Experts of a small language model.
Experts: 48 experts in each of 4 layers, 64 tanh GELU neurons an expert.
Below are experts of layer 3 (counted from 0) of a mixture-of-experts language model. Rows are named router (the router's row for the expert), down (a neuron's output weights, with its number) and show model dimensions 96-191. Each number is 500 + 25 x the weight over its row's rms, rounded and kept within 0 to 999. Numbers have three digits each.
After each expert's rows: "raises" lists some tokens whose logits its average output raises strongly, later layers aside. This comes from a sample of Wikipedia text that the model never trained on.

# expert 16
router:490509511461512495440466454496486549513467519511472491475503524511457511572503470468500512499509512470478492483454486519481482475511489501482499514469514498502525511554534549496485524490504509500494468479496493505521504451504506527485475548472475529491512521512484468521493487484465497537
down10:500530504532533477473514512522495476454492519574477503523472448510520508544513504489505537508520492512500478509482511536491477453486539487520502517533544492467489503494545508514551477483477452519459510504529499496483490504539492521537448490489504456461456474467513490484473526535503474477
down11:473497529502511503537483513482471555448471475471486508480517478523488495516468493476479481515504475485535500505480464479501521469538522478469546499492501486486551549516476485482482537501481524498520509506520445534513558462535539493504495482499478513507520528464494436473499468514517509507
down12:540482483490534451505518481516438479509516506501509458487500498499515453502490501483459521508518552500460512542524473538497482482567534475460491523509496490474527519524505476523536454477455475524499500519499529522545515477489504478509516557513523489531503480523553535490472553480487470513
down13:505509490535510524471513442488514504527510534532482500508472514519473491517524558510526502454494504531519546510474484510475506483500514508500474507526527476481510470521482478520474502492499491502489535495499493464505511562474493435520460523484444543515507507485503531522501504509478509498
down14:488450522518462483536483487505508513519525489516502492472501476527520520505469494528517519538455520518528464474528502543553495540544540476533506509479529491540509464472464485523504538526507518497525504521518441506483503527495525512505464462510448485537486455488474505534531476491482463516
down15:480479493484439506486485512513487526510501509521499511479524463477551481526500494505482520536470467480510562513493503499499457536493501455507496512520493477553478494492491540537509504468509542496501508543500473453488497530522503533501484489532506460483486516494469523490497489495526482503
down16:533524480484552480520529507450459498528493494520558511459492482480478509487503521504488489541489507560534567506517475483507532486526479556470480499494509520506527516514531499521496527502498512527493539516448500522488510499517453507523507484484491504526524490514493486462496462495492512485
down17:487531525511488463481509494501545454499494509481477526490483503459498497530494524502516508555476510494536516513526495488523494485518546511433501477531516502441492496491520495551523485462507456489450509514487496491493435462547499534493448489495507503530537484501478503496512525509467536528
down18:476557463503505523503533489508499447448488464518523478524541526505500470477536485490514502491510476523538500497507504485479491474463496501545479530506486489459516508538501493501510566506497506496552492487517526511539534497471500508504512481539518497471499498498511464494528478482526528475
down19:517463494485509528497488529475501463485490503509516480492543517535492519510475513494455503493504490518481448521486506532481548504488501491460563522491492498548526514460478500490471531507478482536516543533523493495508463455475477488516474462474526499482504500507515502524483493512436486488
down20:520490459536494483476516503522505498539507527505505509462496532484525477479498478518513471512509495467539494512474497531499527502472496493468476483525470458465519497465501504520478495553482527505486505512511488515464490523501477496446486558466498483494505526520516538538466488501487484550
down21:468503534472517508482446493526496521497476495484499495461528469508519453532547481481508488495503460490503488505483531515494473490529483490526452498525474472485510526511483534479502540523463511487483523510508477486496525513531504503485500506571505503494525498527508517500502499517521469524
down22:488508537511524483461517502523463479525473520506524479507516523458472523495454523450528530492504497480465487526524440521490516488503467497519478520509522431483506534554514531500481441498502458511488498488478439487474470482550493501495504489490522531480486463476488491530555540515495544503
down23:515520479498464519502536533485488483535504506502492512484492525497496465512477495521500526495505509500453492519503454498500500540506504564485562541498511495471516501476484495471519485486518525519484542533456538496510478484484531496498527490483481485489503517435454528480511503489509513480
down24:456511499497531452466466470493495468483495526533516516521501542519474462513505466498508516463495447529482565501449480493494461496479518517490474482528519520463479558514512475589474476474485515514475465494466515503502517522507455488514490464429529447465471492525502518468508503477480493498
down25:528481531502499498499484488498489446488557488499472460494524517487471519462482526517483481522507506467439489529526483452493463458477497464504506513505476540472510510480498511494496497543515437528483523541498531533463481509495490528492519512516505490506504506501487533529518487520509480494
raises: "ž", "hab", "ID"

# expert 28
router:501485520494511500455549491504481493568468514482503493462500477526511491525511457550486477514501482461472445518462505464560504559509455496478496506498547545536478560539486518495466479438527521499460511472486508501486512467487481510484500450500447503475488521483513514543504496514496518527
down10:524471500518471516457510513484494472472468527452509494531495521481510457540519511524489492505508499467484518536488462529457484499491513476468458535492455480469495509484500512534531512490496503500558509505456520501485491529501492480481487473553501506494513487488494506496500568498494491520
down11:504483502516510518469448511498515520473510554453482498515519538485541488520485517479508493518528494476471512502468471495509477474557480492510485509483534497479526523550474490504504513492494525483508483501438453516540512538468484525528484573499470513536513520515493511519504490519491477511
down12:518503533503513508461483535520532514491470526465498496519482464507530522451505501450512545428473481531517510524490495502477509466469537467448471520517515489491484511500510465500514481510522537478449491552504495498525484521490506499505481529528508503516515485516494532492502505481505469502
down13:531524476528491504482449506465507549497504450486485515485485465503497481493553536497549476512495470529502444486526529504460489502460464517505461474495496482525455489504509465482471509503474516488564518521518497520480507505515492521508509533471497506500540490526501523486491528487527476503
down14:507529533560462515476510485457503505530522497528470452495534517502478551480474455497533507497496508496477533492479546512496479508549465485481513503525572528484505484515451463522491485495490546474493528508518483519499510557496511505485501473463529498488473530505466514497507514501485510496
down15:506479534488461522492525506529473485501453498471506504528539481505522469475494514465506460521524482470508538494477476514502535480475513547482490463450530471439550487520511492510483482477515503483482526510523473536511496472482463503470487517532488534489495490523506507473523501512516515554
down16:485476512474533490530481496477511492476482491516539511505546506515486504510481477548496508499505478486557528530501482442472513499497484523507531524510512499513495544475521527495461463493511505485513511504509518463478505513535518467509563522458516506498502527472475499516461504519511513483
down17:492513482503484503562488489499518454503489497500509479473502509537485500503535493452500508526533463480493448487505474503488445449463532531498494493532526507527481528516507504477508453501493488481520501479492531490495488501503529438506495505485511454461487502484513490486496511519483488464
down18:484518494515513511468525495532495455475520480480483490487444482514491474488523548489513492493488520518470490510512481498445486467499478520462489492503514469502508548485541506499523469520522480518487486505457498527537478488515480552493515543498482461508470480515512480519577496549516479514
down19:467496514511499490468539507492461495531520524480493472480454490503482460570514485521485498504562497488485509493483531480497490520478517512548551517490523544492474513491536481471478492469520520489520502523540519456458493494498486484455509481469530529517445530484525542519495477495484486508
down20:483502479500496506516523463519537535534481502525461524532510529491520462517456545508514476514509519541470537542481472488476487442519540501444473529503492521523500503489531519495457492528460474554454498527524490501540502506461484495485475512526517438500514512537446528498510519530505486508
down21:508471506506474519501523518509531503519483512504519534513508504486530463501495551503457506491525490490476494478428515524513534508494456528524491507494551486524519502488493530510477512524481496534527523499561492488528570454476485522490435506547493541535502510506518465516509523514488542500
down22:497456522503504523508496505469493520487456450508450490431509545532541497511502511457516544471496464508508525526507480522522517506527482478545493482466448543462524497511465496503507491476493485479507483500489464524506515516518499524512470507476473481515486512491514468502479512459490510503
down23:516508469534505486542492499472519481512472503524550507531461518487502480466453524542503521490521499484518514496518501475534493520520509477482582515483504485502530539505490540472489490529505496504483520488507515516490494508518475472516514501549491498470546517470531542502535484534529492511
down24:522537512526475465493510503491520536506501508490538487502508513526502491483501502516490519495509471499517494468526539490481504522539455461526505485459522486513532508490513532459444504513502493532517503463535509485494486538496533453529513478505498485486532480534516485528477537488509508468
down25:492524467517501503518480479484508551523465517498482456537485529486538493495525547490513501499516548522481470516528507498501489500540499514481514478482519448527490462465494457483492551537475485471467526527509505499516476483491468482507475477520458488480513504492511537495510540506512473486
raises: " | Succeeded by", " | Notes |", " vs."

# expert 10
router:499526505504491488493500510492485475529504517489428486501496463494505513484554492509454524501480501483468506491453485548534487484525474492483515477479515512489532523510507468526503517436473531483486494505519485568520512506503467518493454487510488486475480509511504444517505477546489512529
down10:514489480526500506498488537462487496491516487471492499466509470499488549490540502486466541492456533534509488481516500538493500496523491501492499546495466439483473454497519519505467496508512488473496434483508484464507500511500477499483521501500539482494498502437477459499493514520531496492
down11:521493478483501468498503498537510494500525536512472506487467536477491493490529519528465498502470509509557525512492516501493470487480547498480518500501542484475508446457509463521504517477551490497469482504488469483508502524494483491479532535467512468517487498476537538477486448473539487482
down12:468500511508490493515534502485477473518502513448509452527479483460529475498495506522474514523515482478519458493547484490536543481500495579502494514500506543513504489522512456524470455504491514484521471493471493505504500495450453533487493446508500497499479491460522531491461504506447510515
down13:495513497481485501494467500493484467515476483479548512537510488541505453525533556436524506482495503516491526514538484490526477516511471553502516508479518469507509493498523503511528536497471520543533517516491493525469549487491456467501478506554474511491509472449545516515519540491521488462
down14:496529515487463481500468483486478489518484512521484469481525467530509512475493537412506494495475512472521466498516486533500490492458461501536484471528486503523477516518498513468452478491547504486477550511516482515487523512500467512524448530485545540527506452495514503513527549476466519489
down15:504499536492484517514508481480508539464468495500479524513531525534525449437542498479503513506457500493492479490510482473476504503475522498487519490519500471497500544483522496522515551484509488460461467508511521498470564490545452474508496496479502482470506505544471534487497462529456516449
down16:507439453521479499489482507493482536506527481522509524542492530532458480510476440502472447557541555492512468518483530496483533505465485496471523537494501535501491489486526499445528527477498486474489486515506490497489490540483548500500522490490498516519486481549498504463518491515527496492
down17:506503477467507485466468486498495489498452519523481474491529519487514515477530509527504532495485480516502503482493500497490454507495508479486525481516446492475545522514493442501521492536480511506478510515549526532502459479552499513513510547429502505554534514477452528532532504514515546509
down18:474504496522486474553518497568487530495517505515514496521483484474482496488511480516527541538488519471524506494510486494538504453518515537501496471500523548503483547508539504498505485473489483509503518478542468538489520473484535542481515471476501513491450482452525507500491522510452471462
down19:503527488495520502452510491529531495518487530528466520488459502500509509518459514505465541491525462476526516512514538502488494521504554499482557522532517515535529493473497486513485543509530514511467486520513472467497484447504486546512523515466463482537533527515490530504527452461495502504
down20:472539509533503505529523498499458505537432495530510457480504530534535491497500478523496526512482498567498474518535497478466475537523494519546518516527490518506450516551475520519523502493484462535471507486476492494505520535547527475525546483504517487488502474465483526502517488492493528502
down21:466518515527537458474499519486501531513543492522536498488508505505479491502433536490502498519491529468493482468511519496474451468480508466525501520508536495511444447531466500533501507520520523467493483471455465464494525508462478524493497509467494510506502513497505510518553516511499472528
down22:502505485513500510526474533509529546531550472484504479480510523510483494517509500497522506517462503535502545501506477501480456491491475480479475516496554523470444513520501483494498460475484548494551506512481499511497511510464516474460518531436460515497537511530553537511510480518509473504
down23:502506479463510540523500502537453494526519501499541455469530468566479487513511500507482481509515481510512458516497472460503486517480489505505499521494549522521501491439524534483458540503483516571502518509474499496522509534526468500514530456482464471444476475481521543476522522516531515494
down24:470499478490474491512460503532477491489557511527484528507489481523498511490475531526488499482545470486489466512554487480502484527513470544513481498509437493479481479462489516470480532542498509534454515485485437473506523482496471532496464500535504474477492476495504517530505510523495509542
down25:511537518467515481443477483485470453517531464531541473475470461541520490519480511446482490519478487489502535496526518497448525538511494517480513525497512490509557529518513516479502519507548490479473535523488511516513486491540520559500458498488507521477481472485468492505548483485481513471
raises: "rov", "igan", "orb", "els", "ör"

# expert 24
router:530505503508507494483516488527489529500473507490465467434557494510518520468515488514493485514498529461481489505504456468536472517542479463459495521489539536479514575513523537465456537501570515503449519493506528477489497474490482489467536505493455512500494510513495460500518436529507503496
down23:488510492507541453507492496490481523526471509507530479527486477493525512545514488496478496464526459503529525486509457484501465528466502518477535498531526498476507540486499480482524515454506491491535514516521501553552460488469477542482503495480571455535524505528482486506533456501515557486
down24:469472458474488522533572493464534487512533503494489537532443551499509515474519480475474478527533496522475490500497503500548444509502538476493485437509513486466531488460468495561513500448484494473518486481493464526490491500466505477475516548482539470484475521514521467496518497471460477499
down25:536493499452496521546463488511483499492475490488481499483490469525513542502491542524530518552466510536484555517489469497503540516524509501496466535491479511569483493513460481490537469457508506492468498519482525506501486497486484490528482494472546456484450507518504504500492465495504519543
down26:472514470514526492505517493465536481479505502514486519476493515502465514439479501501510505542498504524523532510554493493478483515524467519505498533514525481517484527504531515499510495448503497507523533515508505491476512486497521498519507510492495545522467470486471536478516489498520533459
down27:460471474487485457565524427495519494459492530491495537469502487527496496468467481524493543513467505510469466481473487516494544548525539480471511547504489531548471490479469511479468494500470514487514476533493517445536529516535520458479533508490525492519502518456482462538487494503495533449
down28:450509460471489465531487520527514561484470490510500467474503479454550498502493482551521534463492483488531497498492471486461468507495506450488528472488491489518462524496506506503507500540509479487525477479472490522541518501500513522521507511521546468498541529511528552461500478510529533526
down29:526505522468501505504534461495481534502459494517497488506522471569498517512512480486459488502513507503544496481516492509455467504469453467486498537474509498504522489516489514486504514513509495531507499463512475532514482501533474528518545528478537506469456472500501525531495492462500488481
down30:534478494527511503473518463453524483512505486535489502512464510495489488483504516520483487487466505536527507500524519526521475544501497520481458494477499495495498494478525453493523471507515576489498506489470560485497458547546464513514527483548540544532518513521497495501491502498488516515
down31:511469526451466457508492483552499498472466528542485501476512514535554522455522483492480492494490470507475533504494534446529504454497549512509515532497519514476462487507489493459490503511493512504504534506528464496500482544540524523485472510526519506487483483545512490491468518529459480498
down32:505501547493480539492536525498478450520495502514501555532485518499455493506518500480527491511509503507517508510488532532499501501537475532488501455501498512466552489514499543466507469514481511525484497478515490492517491492496516481499438502536465512509481513499474498516503510515434440511
down33:503511493489536493486485494528494538498526524499460498502496491507499505547487493464532478493490511563533470494537488479479460521470501495510512487482500550524466515528464481487485525487516516470503469461506495469514513496467483521465453478530512471538496494499513492493510513519493501523
down34:531503478506471547481497507525526507559493534509533479471493479498501508489497497542499514514504453493482485513487481506517512496486524552522472480502514481518475515485482506469497471488533524542507477540500492522499518535498539505503503527452503545485546497447493516557497459477479493532
down35:501475483515516502469458511480531498488477491491491484488508524488451507503501509488458507525515512480483523478486555516516487459470475510533495492507538464496471504498517489528497506532531496506468503579509498487482473507443464506511573507465508498508520513532546484512530509469544500481
down36:503487579530487487478501514496499465495520482532497473516561516479533544547465558497490521531547520512516525492475534497504485518477506478496470501485506486529463481533457511508498534498527505456490488506492512485472539535517526462520508489523531533472508494517502460516501469534469524492
down37:513479457501523485457507473513483511516512468498502513474494490545508494486529509491532535472572548488506494478538499495509516545471457571497534527500506511524470509471480504473522499554520452456498520465491529529501512494492502504524483481452484520491551524506491515470489493491519504498
down38:503468490532472491538523462549496524507522497500501496493490488495520475499525510459502531451462486448528501505511521476482520508495520484467529522525549495502503513506480554523509478493462498501492466441480483496475511489512480500477498497487479512476496500521518483473498526541481495523
raises: "ks", "k.", " mi"

# expert 44
router:565506484492491467515475491483468538505471499498495500480510421535500557502541512514457524515502488473435476499459485479531522482493470502511514551481505475556529498492485562474514505484483516502499520520518506533491505507495455483508482508479469517564499513509494478517498471490524502487
down8:496490523502476510500432489525513517529490519548486498489532550472505555498479489489486513474463496499521522480517496515488515496468487486532500513509500518461485487490484481491509491470538549493481487460515495464507528515489494525496494493486538482465523502521512497469460505506499509515
down9:497534510464478480490557497533524507495524505477534484522486495511513520484480517476461504553494495506483491477510558466563518503482519459486510478487502511500520490511518483477518521519509468474445487463503495453490488506452545534499481538483519468472499507494487497459470508487434486473
down10:524493488481492517499483506483500520498478482508504466474500478503493474563510493488515490509462472561504520555507548501478505530499487476498533501517506512510526474504515533515502502491522474455510523512500531492504473518513472524462422514487540539491500494528467520457478508492519475506
down11:518498505523490521522459475509540450495516453519526523494530499479536518472516500531460506472523491492527512502505501496496452546487472492499510510517483534476487509508494496498510490531515507488531502468493532504507504507497522511474472475536494514543592485518482450497479465560499476463
down12:471471520482534514498475545484500537494513487496507530520504487516505534473528476489429467466497503545518499496543488499491517512503444469494518496505482530529456489513501446495508485526501496457517520537486434507494496447492540515546516511496442498497468492521500463511534501506476502537
down13:458498483496471506469496505507530503462499505511504507501540508445477486492529448446545469519507528548507531503513527502487489483525488518492478527529532486470518512489510509526506504557503479531470504522475484460490502539504481503554508511483469473491506478519500450500500518476509497467
down14:477507539500502496509474499498515473500510487471486527464462548459490495523496493453528499493473516480482543526468520529527494538514523529490490489501480583490507497546530498535490485477476539446505483454469471509512483528494511521498473488500523504447505499506486474536497483499505550524
down15:487459488505518515488483462490508468488490475546505424470520490485476466509546480494496548473468507528547494499514487502490490490532546515473464499520519481509473461537451526533499540507491536482527521496504497474528544504500498490503457501531506479551492508474535519486482466485486509501
down16:491480468538524493466483474523485548501526556507523486499503524523496511525497490490467456501538546476509509459512464475477520473521518516477477506445471508526536527479505502522482503484494477480501536533495482511512493503495491485510511478530482492509518549443457500471527499529479483510
down17:464480541516490467521472443538483500504472479492502448512506519502467515498505501548562535478488493518502496487442476508493512513503470487523502514491537496501484526521520477490513501483532519542564496510519470493468514501500485495496451532532495516450490520481489500527504499498499522520
down18:513477535536490516482485487500472503487495489531480522486488482493509495495487508472483495518497478509446504475538517501450472491492511494526523525514482499492500518494513477505497538486488492565544520492490524480472515482526428465458479517496486487501511522486461445488510526517503502473
down19:497493526515487475484547501530477490516486549546462564499547481510495487537476498506457520503494518455475518538466517540504509535520534503457480523498541468509501516469473515493519484527488555460471534518493500495490524503517492539498483502506507529476513508481506499508493494505507493487
down20:513486531543463503544468479544514543475487487514538522516502506447520464506536522485529483558465480499482515475517517517490480478493528485517478466502501527477460531531504470511446486487498537480542462532510512522506512491487454509518484500486478503518510499505504557542505482487513495534
down21:514498500470520525495531516500499476520493515500408495525495494498483492508523506500471492490467477534535503493504523531502497506481521516500468472529524536518531454482462514497502504502560518502504501538482534472503491485505536492506577526483478466461531500525481487478511492535528516541
down22:481495476429482513534487463505539515468501475534451477472503521517500512495451496550468489476491498508482521522476469503515511607492437470477506480487486528446515508486495461519511510484503496505491524511553543494511514494491504484515519477496476568506510490536507476486489490516527461538
down23:488545503512546516505511516486503517523459482529487555515468470515534488473447527493541508464532468521449511492479485466503506439525519473486486507491504486531479539523507507464483494525483544493496503464457511520447482490480486520496507495516516484472465521481498540497521502488484520495
raises: "\n\n", " The", "\"", "\n", " This", "com"

# expert 14
router:543487492516532486490498480466532521511474517456468505511485491520508548513471512471497446478501514506502505530513501485490507504541463458499497511493500480512508490490489516497493502492517484519511499472514490506490500472495438503476469472469461472503454483477504540498481477483474478477
down26:480492468506513450544473488473458536541526518515491540509441489491547485468514484536539516461496534474483491489479510497532509447535467521522446486537480513484525447518507488495503484500492529521527515500509508532493519499441473492545487497494489484502501519554514497498493455550504504534
down27:494518480482514526503524482480501474471493505541502528493497515467510519539510489546489492514528505467506484499464533512487488480495486471477485494478479567492520487503475508496528505439485480535501474527498530529535499498547494473497488498480525510516508504504456472457477451485448540556
down28:508499518515468469562493488549526497540461517504468503497509519470476511506560536526536495487570500477534485506516546533538489505506507479453500492512497492471496491472481535490504523514492490491518503520495500534481489504527455473507480501503526538505474502538567488485452490521467477487
down29:508470492479510508560490511502505470509522483515515490506482479521525451443517516462520497483513508461523489477498460450486486505479477512517528481529469480485524522538501494497486455520509475524497500525505485482495513482531509469467537442495472480513456484473517495458499530512537502493
down30:508519513428458513498473477469499503462520511431489520485541472513510513461505494448512530535489518494514493464537483513471483497536537511475485515523501482519513475530485488533498517475508516498490491534493508466533489508466508512516500530508458501483446489486481503481524480482482579513
down31:501547552482547482522504511496469547477449526503496528492518479528500459495454493537482468523476514501466498509500501489494461527489492505495461483492454478470528502486481522460527493506515442489489520532479500517490471527530510525499461548533500479485530481500500510486465447490502475489
down32:481493487500482505466490504501541497548508460540504512499531511495476521484537498514512470505520496454510554518484493516521496526463481469518543425470507437499485506531462490469514475521495514502459481519508535491469527513495505552511534513473530539472501576534466478468485513482480521498
down33:473497526524482469493515526520489502516491482470520494457507534506534518514495498533501487455505490506501544521509498522445500522516462535485474492478522500518480521493511526495502479508515486530444543486527489517496494455486541491519481523540476479533496525522507563471461463516550490469
down34:451491448467501482481462515515514542434527531469520487505546524496534512539505532487462510505510502526523495518497490501520496459514463511542475501489490550486566488527519487550512527453487515457522466503502490534488505555494493489493524499485486495521471489482500492531504473449511541518
down35:508501512489476498508476509514496454473519522478497489484493539472468488550498535482486503536490534528502498508482509515523450496509447543499500530461532510486509432511520463499461540514498522510490523544475471515510464487488512508478466511477499462486472525459525530515543476523509510548
down36:493478518476490479506496468463500487510523516501498536505493496503482513497480490450467533549466528483515460506495515495496482513486508505491542492524511511543505522474487537497505532508504498467538507514484487489552499520502504498542515509466497495531509488485501506548509514480496510506
down37:485502501493468539499521489520472471488489496505523545500504536509497486564495460500528496502518489486501502534465473483449493506451478499547489462506501444475488489522486520493532533519509489478509477488453486517483538483471468438474521482539474466498528509509501501562471496543491517487
down38:496501511495507480535512513476507532513533544529500531551498504490531491462516485476514552497484500523488497521519511532495525530501505496526494485474489574508499477535496527473469465428495534438496517512455538480482502484515480484496537520509502508480489497487460484553482499470454487478
down39:467529504565486497458457504500556523529504493516507489493487493494492553518506507493536484469515468519498474489507531463491497491455501494487514486504492479508462502475507502505510459539500461485491501517478486475517513480455549522529523515511585501472492505508500518510491493548461529484
down40:537477596525489500497456520478475504491511486521508460511504464451459502505490495491521448479510500498485507512460485521511451502490545495526517451471482481526476503494508488523488520516503504509508530544455512510489537540478522519516493509510473490469514508486497487488529520502540519527
down41:444484458520494505466520463544504490526492478523532475510502479541480504496514494485511491515497476444482568532456476501537493513473481486500520498528449477530506499450500500451479483524497476490537483480555493501499542523528545513467516479533509523491477449476526500483501502526495469502
raises: "- List of", "| Loss | ", "- ", "- Born:", "- The"

# expert 8
router:541537487503533496527504478486527510500464497528442499523519449540470467498496498495468537458514495451504462560501479501484500496506460516473496486466514512487536559525523520522494515496515509472497515521490546534493487464505495526503521513530482475501458500528498541540507486466499476510
down10:510515501468541483488532528506494521531464520482505496556516499484489477498479524497533534522487479512514473492476462446444467479485504461489503498503456487464516520481509506491549501489489517484520481514489499515503519518495452563535513509508481510502496465499510465522501519524533464480
down11:483473496489535508488516522474486492505491518504495532534468520459528508488509467494506460476522458504498461530473492500465493494527505480522507474515451488492495530491467492509512495534546518487503459526467472503504539494490485521473519466503479527493538514538473448500479495476471478523
down12:467497491482503485525480435520511493519518452466529508460484500494504468485502499496469493486473484501533479492489549519461511489485533516509506483538481445488490499500494479455475456511523463480496516475493506467515516514503513461519472501471499502513479469471486518537482495510500506452
down13:502455489530506488506534463493510472490487502500492491461479527483502544524511501558448481480508498505548515482441475493514457489525486512491488496487529489499494453507516501476521499513534471530466492499462527480524488550510497514468510517469528497520497510525495523483511479500473453473
down14:515447513466505464467526552512495520488536480538507463495501494512481503550457514520476428500504487524452436509478546500512490468475547516499551463472542480535541494517478480487535523465506497467499489520477497537511500494493503501497519466477514516527509495518478494504480553467503522492
down15:462492496495478468547489515499503533531503470504495507504506500523527521500529521500521501511478490546520516478483467516470484496529528525529458549438484468521479522504476509462538499498486521479554485480478512479513527519478453495536511521532491521491493488452488495531515521458496519445
down16:470481472486517486515515528520493557495551484480499487538476472475475498520453473464485469535509481500474473482493510533460512476483516477461503506457503482506524506486518519486528503550551526495528494497505484529467548469520536520501533472521491515477515489530476520440489528486521487494
down17:482506512497528503465491523507466500477492507506473513555508482481489486471492485498513489544534470517507512505465533488515538504515490509503504503536475500495452612500495506471468489495502511482511531502493485512525481487527510495504480512486508490489482476452507522466484493504512533457
down18:542516522497460521495482508502492532471462467481472496463481510502498530505517498514493463484500520536519501531507526501473492469485480501462513477523505531532564471495509534503485484510466470513548528472504493500483492502520523451515480538517491471501497511545526491467477486455470490542
down19:501490520479535494476556540457492494537476503512547517504481458498487511488488485504479471484523464485556514502532484494500539551490501499475517513507530461529506494460505546532465519491489499503513498528502549506523468545507494549514541484514476474512482546490506514485481453495551501504
down20:525536515484465481506481441491514448495482492536486507495539557509510542491522527477462500477464474488534519482478449510526499484470547527478484481518521533498461507511515502532465483505516492510475541498478491504485477520539484504470448494476513482501479492517452527515522480519487510485
down21:497442516489484528461495512509479537488491480512496474524495505477549487501494466497531486499502555457447532493499517489512476532528520477505503475474472468444486482519537502509516485514499528504501475456458447481534516471486475446524518475526502525490534508534523458501495540527527512543
down22:498459520486514489504498531495501534492531512480475480489511465514504465502474491467512506573512494517482482517494483511497468510496469514535492513487500483481485495521512500539519482480496495477454483489478474502509525474486548465430496544477479493536509462511532475508529497502469468548
down23:519494453478525508497517543487470466538470483505499476483478485556511545513482515530484483512503473506503491473512468451501451474464474531487507513504447473477496519510476491464500486465447490486516486490481532510526451506501529539480525503511538469534532484526501547495465488467474571512
down24:459520515518463515550448519518522484455552477521530476471493489509459514505468480473548483484509483499515499454509481500511506501491481517516487522540513517511469501510511490487507494509509499513527473496533514476463492570515484505469474475527519478458508476472541528503498536453527532472
down25:475449510539469491497469521493497468476471493500477514498514514528505451460484519511510531457533472550497492554519485487472482493484476466530512500498507499499546488486469490472551530513470530481524509526557476514526513496486450471464510540489481473474494519496473514501495517474496498505
raises: "ity", "uit", "ite", "ial", "ian", "ital"

# expert 29
router:529471496473517503516507492516470453511469508516459473506523492537500531491538481534446530465520495515478424500450496511489485514486492530470512525488517533531515553509507490516495498446483525511477463491489492539538508456507479498481519449466487492477517517486506467473491455516453496486
down10:528494526505466499488492481502505486449493496474478516518481510429463502515520497481462487526500496478497475486494462494511469481555533535535472507563527473519475448499564509510501507508507453508473555495490462524527448526510477545529483476488537496518477505512518501470503496457531500521
down11:502474484493497516499517501493515493503538491525532455524521491512482471506500503521525516524486519515479515526456498515509536526466482481518448486434516460498457506509500472508518509484485484469483517462489464521536483466544547515518475523510473515492491520535495487536447532474478508481
down12:533485476534451508470513502483558514482524490509527514494503451505502462491538533499491497494499464455503527508500515477505523457525521509440475509534476510507485500487488516493496504464525535512510522493524476469498476511512476455505473480473502461506489488436470495501455518520495498517
down13:506544470473520542520451497495498483504478528518506472478509486517532464448525534499506519526542516543478539465522507496497499445476519497519510500462530511477508465512520503513501526533500481492519494464523518524481468523460501503464492497508553481511504493459477567524477503494530485524
down14:501509493519471468471467491526490539499457478503476493476467490496480518520514537523513487506512533492486514502510488462544490472494522499470509523526480521531488458558476449521516468515488526499528508500530475501538512508467507485538512471497511510489488479494513532494532496520556485544
down15:491505476483486509510498491504476519477523511491488473477523504490549498500559474500487520462482522566515494464475460531522489489516503523503532480486466504458500482489502460482508518561520513517524491438544489498515505537527509515502452519538505513491472498525514517517505502477495529476
down16:472534515532528492476517541522493492493499491491530521466476481530535455533462520490484517491490513522480514511462536486420547499513500501504513462503491498531548576452536526479489485518490501474512484534489499489513516528476455483434484487506494486466496522518480479530532516519494468497
down17:489497530517495478500481477574535454475508508487475530484482540517481492474530484506523489459492535524549550470530455498499522437527507532488494490485465483512484499505520531475497495476517489487515504486497527463453494548538527465510469533490513496502472456522480516501482464520517520500
down18:531484509459496484483525475478500489483520505528481570505494459476480510486516494483480493504509510505531493518529559482552528547454514525524500493490538477530502496524545494492528531494483492501507497478506517487482477454551447503457514456511515467508517523495496485495468537489530533514
down19:476507504538493472505514495503499521504474460501521487506509495490511523505494496477488493518512476477500492530509524537512532512470567505491507530485539469467513466525495502526481509482498512501507494488511513512500501493509524550431527511493472525537521549504488524521484501500526474519
down20:485509488519494449545536497505500496494516517512514481509490507499445522480458516541547472472424468536549446487529483500475496488485507466513477497486516572496472520543484475490485481478505480548461507489505481521509509451490540480546494551502522462485476471490497536459503492475515470463
down21:510508524470496529487498465545471496544484540437463494471516508520516510544495523493530491509491490486484498492518495527515479499518477476533482502508515483432490525493461468477508497496468499545503500502506486470539501501519484520475496470493484490516507530504512453486526466535513525526
down22:473479515501480476533506547483428491500507529500510479491477490495508522509521523446463507476483495520501496515448509487503504502512535499490498484475513494480510461495476474516540501524523516489547481535522513511526527556516508525511491518497515473527482530522514466515497445503500527480
down23:521483484508486531496536522484504482482481561448484463518488497526500494460534515507476481514492482509521503506458492504496484508485462535475534483438535478472506522479507440503472513534470514521485552504493477502521492459471531492498533512509529505498546468436509509505522524521501483508
down24:479534491502478501546512458527463487481549513482515517513506485534499478503497478540498487506500509518542471456536554522509493497472518503455483519507558470462496523478502538480453483464490492550500499499518456510439533535543525514484507487522524526467539481493488502505486502473516523489
down25:542507488481510462453495487485478492487529522506475477509487494497478525456473540526525512547516483449523542512502513507521537472532491493464473480443495507511542524449519458491505516489541489469507513548510502460484477514507474538495451483499536477516511469514499499488540474530514500516
raises: "- Died: ", "onic", "″N ", "rown"